From a checkpoint of a small mixture-of-experts model trained on Wikipedia: 8 picks a token.
Below are experts of layer 6 (counted from 0) of a mixture-of-experts language model. Rows are named router (the router's row for the expert), down (a neuron's output weights, with its number) and show model dimensions 0-255. Each number is 500 + 40 x the weight over its row's rms, rounded and kept within 0 to 999. Numbers have three digits each.
Before each expert's rows: "comes before" lists some tokens at least twice as common just after its tokens as in all text. This comes from a sample of Wikipedia text that the model never trained on. Tokens count by the router's weight.

# expert 150
comes before: ",", " (", "'s", "\n", " and", " was"
router:566529475491517529525504444446549510518471510578502457518490446495571474489492509528478551550531506498430516541554439489497462461556530488555499481549484496482520516509476503531526478558533496452543492484456454550550437504437562497565468471488567489482538453546415535474519521552548550516431465512540517482591456515505481510467456482504414474512425485512506493439526531506436528545468483512499536445500533492530493534514557507416541507555573587471546537510570530517394539619459486484527526520558547451464461536523494493456496535464508536496550500522445492479488481496584523445467538453437455495501508511459533553438418524468523557489512446487539524492517533480562478413425485519502523482488460533479605486502500445409511515489483589534439504517545512435518497528545527
down0:482536488508499456512530510493478545458527477481427518398499490478531469552514516454582515538491465527462498496462491534493410480547479462520515540486544471505493544541454545577495465466543477422458447562499468543470459521524471480542566547555532506531462444542519487438539491457503490489484511464542544526505593502480438536498509500517451566472448478437501549437454469526448515519431514576482506513493499461509462509463473532464522501505450563487461517473452436521554490503431495541562435451380467484507467523520525425563508512481436491464554434479472557504521488495493539484553553492571529466444569440485492484524586508532443521551555513436437483510529512425451429470417490480561469539507511538565539493487556527524452549466520549450503475425484522523491474595458491

# expert 67
comes before: " ", " —", " \"", " %", " Candidate", " Democratic"
router:540527485485552582519542492456546511502449482487478488477455461457541476472468551480515518520505533446409470554512500501501530480480562538580536570525438517525512465442433497483516494475546488446525537479456506483547517517472583547481482502520542540486546454466458497500538538532503436490445457483553495561551495540514517490462501485462482521467509452519461444549509498511443506542458501540432444477489523493467519534453534427478585418672511540468495432447489461484475559490530446517506528517481548507389480436490500522461524511473474552507550478542543438480505471453529533474429442504429538524577489527431503525493507471473532490519546525487500467486492538490517471446409544491471511465452420575536574478520540507482479548486481533571505468463402561427460507515472530
down0:458558478531503535454525475443521556523534518546436514467462489453520466497550493551501517520422517468503521498488500485447459531599502528418519455552461510516547472484560461471446517491483450543513512502476533542559438430550541433501526561475432521458538477508411531435504475528511532537484415489455550531570425459491510562475456514432567575499509507514473436487554557560472490511528418497498517491474517492451516485519445454469399503540587512461458494480447494559501493545500484516585534497518489484525442479538529538462390466553553540540529564528443465507502520522490532518505503437487475522470481523551497438501459438537549461443484553512454443536493476497504525520542482566478471484462526472595448492456452426588542501480465486448499491480521552504490526468548473

# expert 101
comes before: " the", " be", "19", " have", "20", " a"
router:559547526510491494538526514482516525498442493542406523490420566472553555515460510516549596503459555440430489563569485504528528463517514451524597529531467508527514448529509523510503467521535533494493522508489473556538482541467474526517516485479560504521540461510454535487537550489560506474497500477532462530565513568541480503549493470490505474503426450567478463523538515552485523483502541508496570518429572453471461509436546520587572513558537484551609471480490507473411542601524463497489477522546505546444507535492538510494474464517502453484529512539519497522457438380550486471431435536449527501504490492511528452480514484466515513469534486513483507494532550480545484447483405448472477461472426565509472534468524443505589493494551555540479405502410557539447491513491534
down0:527507493455515464492509488471555374536478505494492518468538488555483457559571485439497486500466595495500496561465518497452490529504568491524485555498504448500514521546518513469471521506530509487483513523499501549530512499507443451546572529538442507548520561579514447495504451477511509516453491520542578556549566528462476538526489565489475475537477509508525518514505510519494500468438584499467411522562474496485482568440486544533515490553482508549516497496394494432482584494427495511540534443472541489434473475527450550392509503437500461489582530448494535481467406519592481557504444564490501504427557563537528527482398501453494489462450564490464562495480517488470543494468463493500469496478497516509491461561523512393563520446467515477513514590503566473494530556551470

# expert 29
comes before: ",", " |", " (", "\n", "'s", " was"
router:465543506483529503432540406433585448457416499493470435546513456445524494556496505461534520493520591548413549552524443568419496506558509530480433475441467567492550505494496543471517467544522547407549499481520454524486454516464499552502532533525535532484528481521453557499523535528548498508474524496493554578569474497512450495459493458535455481507417522488477557480540516543440546559515531462458542498509539406495538500466520498449599479542534545527532494464555538505415524538477452506510481515616525478441476503465559555527481505499513489472495438494494493485448437434494509471499543509430527519483498492517526551478449495511541520500476414486468509516507455487537485446436549521468506482527452535545552479489569513473489536462510559500394489478506458471531462538499572
down3:531540451528464541534446525422546520460490583533533516547463471500481542494468515421503513486538518465479508488494463528501509552506464502479447510437542572470485494422481473474574508465476474548456453483460531482489552462501489457499525498444446537476489559532518427386496427480483469536488545536443447514475503457526510542519498469476510552555444524512452547526492488475534443514548501493577484488420533495503453520547521514535533516480474492488584537448567542471516518433545471518506471512551513466479523513486502569509526559406429562452526474519491425543555472526422436518520491599413489466505453504485559481476438530405486556524474525534520514479526545469430500546531552577549542459506458494521538489508546508513552489536434543554537468494406539537525425455480483

# expert 37
comes before: " ", " votes", ".S", " century", " American", " –"
router:526528486519487524550490485438489504530504482488457507512491469550550437524447507521572535500576461495480439573497487548447520505545504499491477547507398519465542584517483491513569548540548474411509486514468477533461533455494491585514490466491477492548565508461470543527499536527502527491440437546477536552511513566527502505497494517486470546486484495439466460503507487536418483557487463518447545501438522439520508536454531450490550535491517573580553489506547573478451517563500509548459445577561464484506582498426518499523531518486480514462525497609536479483433502447542589481477509496471544570498509500480508508449491406504526491489520541445492591506459499444467516459440528428473472483505524538536572554466461497442466549461464564547424450412422510521459498492445493
down1:520554546527522448504526413499508512555467492547498483477525510496444530537518486446481617498558467509509464545531429543569483476557466513500472531560508447394496483480440476521469417461519509431493517507499451512482490487507480470491519499531530524526515475508428485504554454580483476506535581566468507480462541537500509537496493448487515472471474454489538490519540480512503496471543466581439522437492507490513471475460529367465580433467505449467504492561534472570419478535440459585465485530535495487508580546487590560508573493494467517537536466532450483533566482405556510594484522500514496546492523569523481498496482480576526492588531529561549470477490501428504501488504555477461481457517499524541488544446457513577544488519545511486556539488529568541515548455500507

# expert 138
comes before: " ", " |\n", " century", " (", ")", "0"
router:508481462561524520525500506486531455498516512460530453528462456546576587595381533498551517479498474501453508593505478527474558492538588536524520548550446547486493504476476463551565464563653546471494483480508496468509502538526532560439468466473493522534484573509484593567562527518526482537541498541445472496514485549562496500560542530515528526508442442453479490494499550486443504490442544496511492492409501515522437514385510428472482434534521509549542467515461538482462482563480505457422539560522502479412517505492481456531558512512467492456515500487460454509493424471531507472494537515396545531542457523477557506482511462500469494503470449477505545497460540453498521474536493492458490500513459506528482515453493506430559521521457534511495462412446562503477482557459536
down0:508515558476498434520428437522596479530394548509500443460459500485468550444459432465488475551518512395468529488559456500494462474545515499532449525551535469611516476529500542522443556446502539530493539490445444512545478461492544433478507509519488447460447458542561457465502450528495526499469416536553473487460525479533520453491495534481527562436496546532544476532522460511562528532553475551519561480459463526432518512547475618501527447466508511482433498537559542521457494503508466540488476511454504541472469445500523523407481562540544452490499445490471499558493511479474460579457486467510428489507489468510494484484474460509617548527493502496432410487506516478497456476486461448509441465441518574517450524523554520571468501537447528514547459544502537505544489542487509

# expert 47
comes before: ",", " (", "\n", "a", "'s", "is"
router:486570499489540513484454439459534465495532467475489515538464433508540537514496530503489617563513548491484526596504457569472488458543511509534487517523394517451592486519519464516567463510557543512495506487471529519542541517449527533554494507512497566492565529488466551520542608490581496528507570516516512534502431510481434548515492491503497494494398450431479538487479506540483473503479471470489536517482538458527448561471463485445486456526524573527494502467472476493478501538453462502414508509555533477448531489480526512525492529516537544463510466524491480482424442502542501536447432507450514468475522537458548556450466489507537561530490428517483532475527497399509538409488552531473469552482452482548563515499579513488479477433476522511450472486416433512504537611579579
down4:437552498495542497492473475512482501522471532584537493548519495528507509454521515555504498439516510494539509562449517513566527522480463506528552481438442542502510442527505432434582500439485533574570521438416468460476496498479490464523466529569427474524541455496416531514553535457474532478440516495508481584516527501573492601501474449491546441493468482491503551551476556461490502525518537492488514439476477482533543483526419374464513497538488485530531505496536529511518497475499442473415512522480537554492503523539476488473504471481515587515512645500451548573530498549534492543493554474472516457523548482543491541535477470537540501510476543436491508425536533489479482490439467476584453476426557493574492495499475614536534453580489490488505478493492507409495541515539518

# expert 43
comes before: " ", " also", " was", " medal", "ar", "==="
router:536491489497544560532492434438527471508547530504509522557430416522518468496458453575550583496554520469465519562477587533432500480483480519535495527523480594433537563490513502480499419551557470405511496506508536538448544504494472551567462502524457538485531491463493534525524500507535475490527495594406488506504451513538486514516470512503499491506474486530423569481518491526503448506460537389458480489501570468522497529438514442477534535542521528582511410457490559500493500484544515466452566508522561446468513479464527497473534484517507495469513475575483460500474474449529585492457514511404472550504488514519469538438519422480532517439481464433582555536497470443474464433470491467458427476504540528509516430443472474440586545480486502507469484426458524522535477521483535
down0:500515525463411500455548483490486558524539533458504501499524458519495498508550572500505478521525536517524542502545458502477538429460496557460456485515537495489538545561489400470490455499503490478523482509551579502506607491465494549519463589487487517458476466538554510454503552508448424580550500557534500512509489487425482573459481504515465467410500531518439528532525450551479457490482418512568527557491494479528514537484557520551589502510567424542491491576430456449512469503489517543523530550489481471524466457555449433515502526488483503490542497471477561453460454477545457462559437458500517536583528422488461491527540543546621518565493497456493451455526514456498438498439499540576516516499545531488522476495488429560508448490576526481524470536501449535581471512532462

# expert 191
comes before: "|", "1", "0", "7", "2", "8"
router:491497544518573582517552478466528490465483519479418527502479503437562590525537489500539494506520547473473528513540483496486517463491503472520533482534519515457567528399502505458555450540494445481588472521546521466505505505475551497528472482482518560554544463499450524531522499429546466466480506515482447488562485586537493439536415431427536504513484476454496453494489475483499484481455541476496483448471529495473548512468542474518518494520510531487522442517492576459439488551475470505516528528507539568539497590551523455448504428510477610454569491548476470557499492517510542472447495514491563484506485500451548490456541505449526501506422545499543597520522614452508515445408440464485444460415518540512492482530531545351520516535458547513470513471438539526468483467475486
down0:480488495527482462474470510500564538478568492497460498513473456545486546545519438566518458435513568446444533477449493500509470471497444519528461533516519508519443447507586538447445499512458464403464516443471504504534553551454519540519451503394500476551482494568460455467472583492518501527403516518499477479487479553565453539444482478485543517514480432452565504524430484443461473540466550507502569508451492499511460463526474446541461507582522539504493450562531451529554511486534496421462421412425444536546561563492500526539539564537441488555525502546489464509484484452493471512553524530488532507480457531561500533518525544508502531479498587507497496562494462485567546567523522530463561493523563506525446496430560474566454452486482538519513477527485422529567483469521454

# expert 38
comes before: " The", " He", " In", " It", " This", " She"
router:459492469495506470477529387469504463520473469516454442530505469420533442562433514565524488484508530474451517537525473490555533402545576478592524542512521590490518523501492518402482478494565477477508518561456490464479448586435510538484525503503495541499483474473424569560535483565507530515489522561508448521519497532562531474479476470527499526489440503451466511468552513496453476479451525464479502475484588503491473499437569495451498495563498527532534469477442527456483540519469441480490516518510483492496480560463575498426478501537507569439536483656544452496541431419583529500504490515471548509520531486454527478460445447544510519481443520477505463503566531453499519462438466504486545533479460507519415502473510437446485559494486480492440510461465452495466495516531583
down2:472488472512493463538507534476440504530502612562516465490532478577519509470557481513511517555518439553497478488486450447408461503496420489454520452457462527452513480493497482576518557480535603466439488427495580487452554471498511411512489485510444501495468424544496439471529501562499577529503519532488508497470491493389550434513520518509504519445519480505552508540459509440456503459495555482516510542533547485522526461513485588515435478453541514502527512505504418531507440470462469511506455492506472437495520552486493521469514510524506489617480480490504522462557602482498513522545522414477485510472484449489492498430424459498506442514569496530523556506455535495505571497477494528555448447472507462538437485512500471414464535456508447484572570495591596484510531523480468

# expert 190
comes before: " ", " the", " a", " his", " Total", " her"
router:502483509539521530490452418424573505534492452428493459528448488493512560545397531539507503531558504475428551552516424526463480429504554549501544528486484489547499511433451470483504508489539541487525471495452480520517518516445475492545457516452492561487500461417470524557453537497540520555483461526504568500545491555542472549486455439530525553535467535502500516474551546475468465496429499486428549444488559459507491502479551528486535433550498539499499458483433529514462508522505496531497516493532610515438521515525536564525470445606512485488544516572421490451474495462541562487477576464431572480544562528495495525483496395511564507522524511496474529506510503492485420476448516476468439480529474581516511528495512511462509466455411571473526469446520581496439538525464562
down0:521542498469506489498440474522499466491501508502489468522501527508504492490543517480484520559435465528503557538607485512476482481445570542460513498522512519449484482454505483569472518371492485543527502469462475569565517480517476538486512488465569491525476543484489520456506502530463507603491518507550526512470537512513481568541460499521484515475461499476524515455478499517537504430509466516494463559550553483510479469539513515494513498479454483501416568518484542486489468453459570446508493514586419532539526556529522597547465540528438590497494538472462504487466552480487556460475489485488565551485602526553486498441540549522499414465486476519428413470436587510506522525478495511434518459520510489543507561477412513630485533537439547451601530473527464533501515591469580

# expert 55
comes before: " the", "-", " a", " been", " also", " that"
router:510544447455543478493506507491522487451469488437446498543447485472529492508454517505511557514572564478406497501444489492481512498512569561531507508470428529464530535510495531487434511503490499437470638511483494447515489517504512503487431465543497540520546506520509504485484487545471444482507497495542521525503511545534492556547452481460492493511501507447459534536522536518468527457445444479451485485432641500459501514454513488485518439523563485532490433466491478508446575518525429503513521493510558510464482563570489481430492537573510528435558518538442529497447462468579566520477573410389583490517507447463538498485442479430528477534481549468503542459544562526501494492463501460479481487479432609524511459476416496463490469550517533489397507461496535511536563515441532
down0:565514499500513432567564438535489475436476521528562495470546470452482537487499530535498515525482573554465451476547465534483477484481509533447523645542544452512445388492479462529525512460500534526497495452462537610466517475490462518533462508518473534554560468539496524490439429513555527535529472489472465448505428434448537435598475513512566523532456491518525522485473459521518586451547519536520464445523462537528495462476529495522521536463475527414554527485479436480528486544527544467427512482573493555467477519473543526536514480489519502490534506438505452367526547549479484482496495522514444516509550598600471554468559482514469457475504447550570486522534498512460489476449496493581466499456507510413523512494485512552506464478510482474490488475447458498487518475539519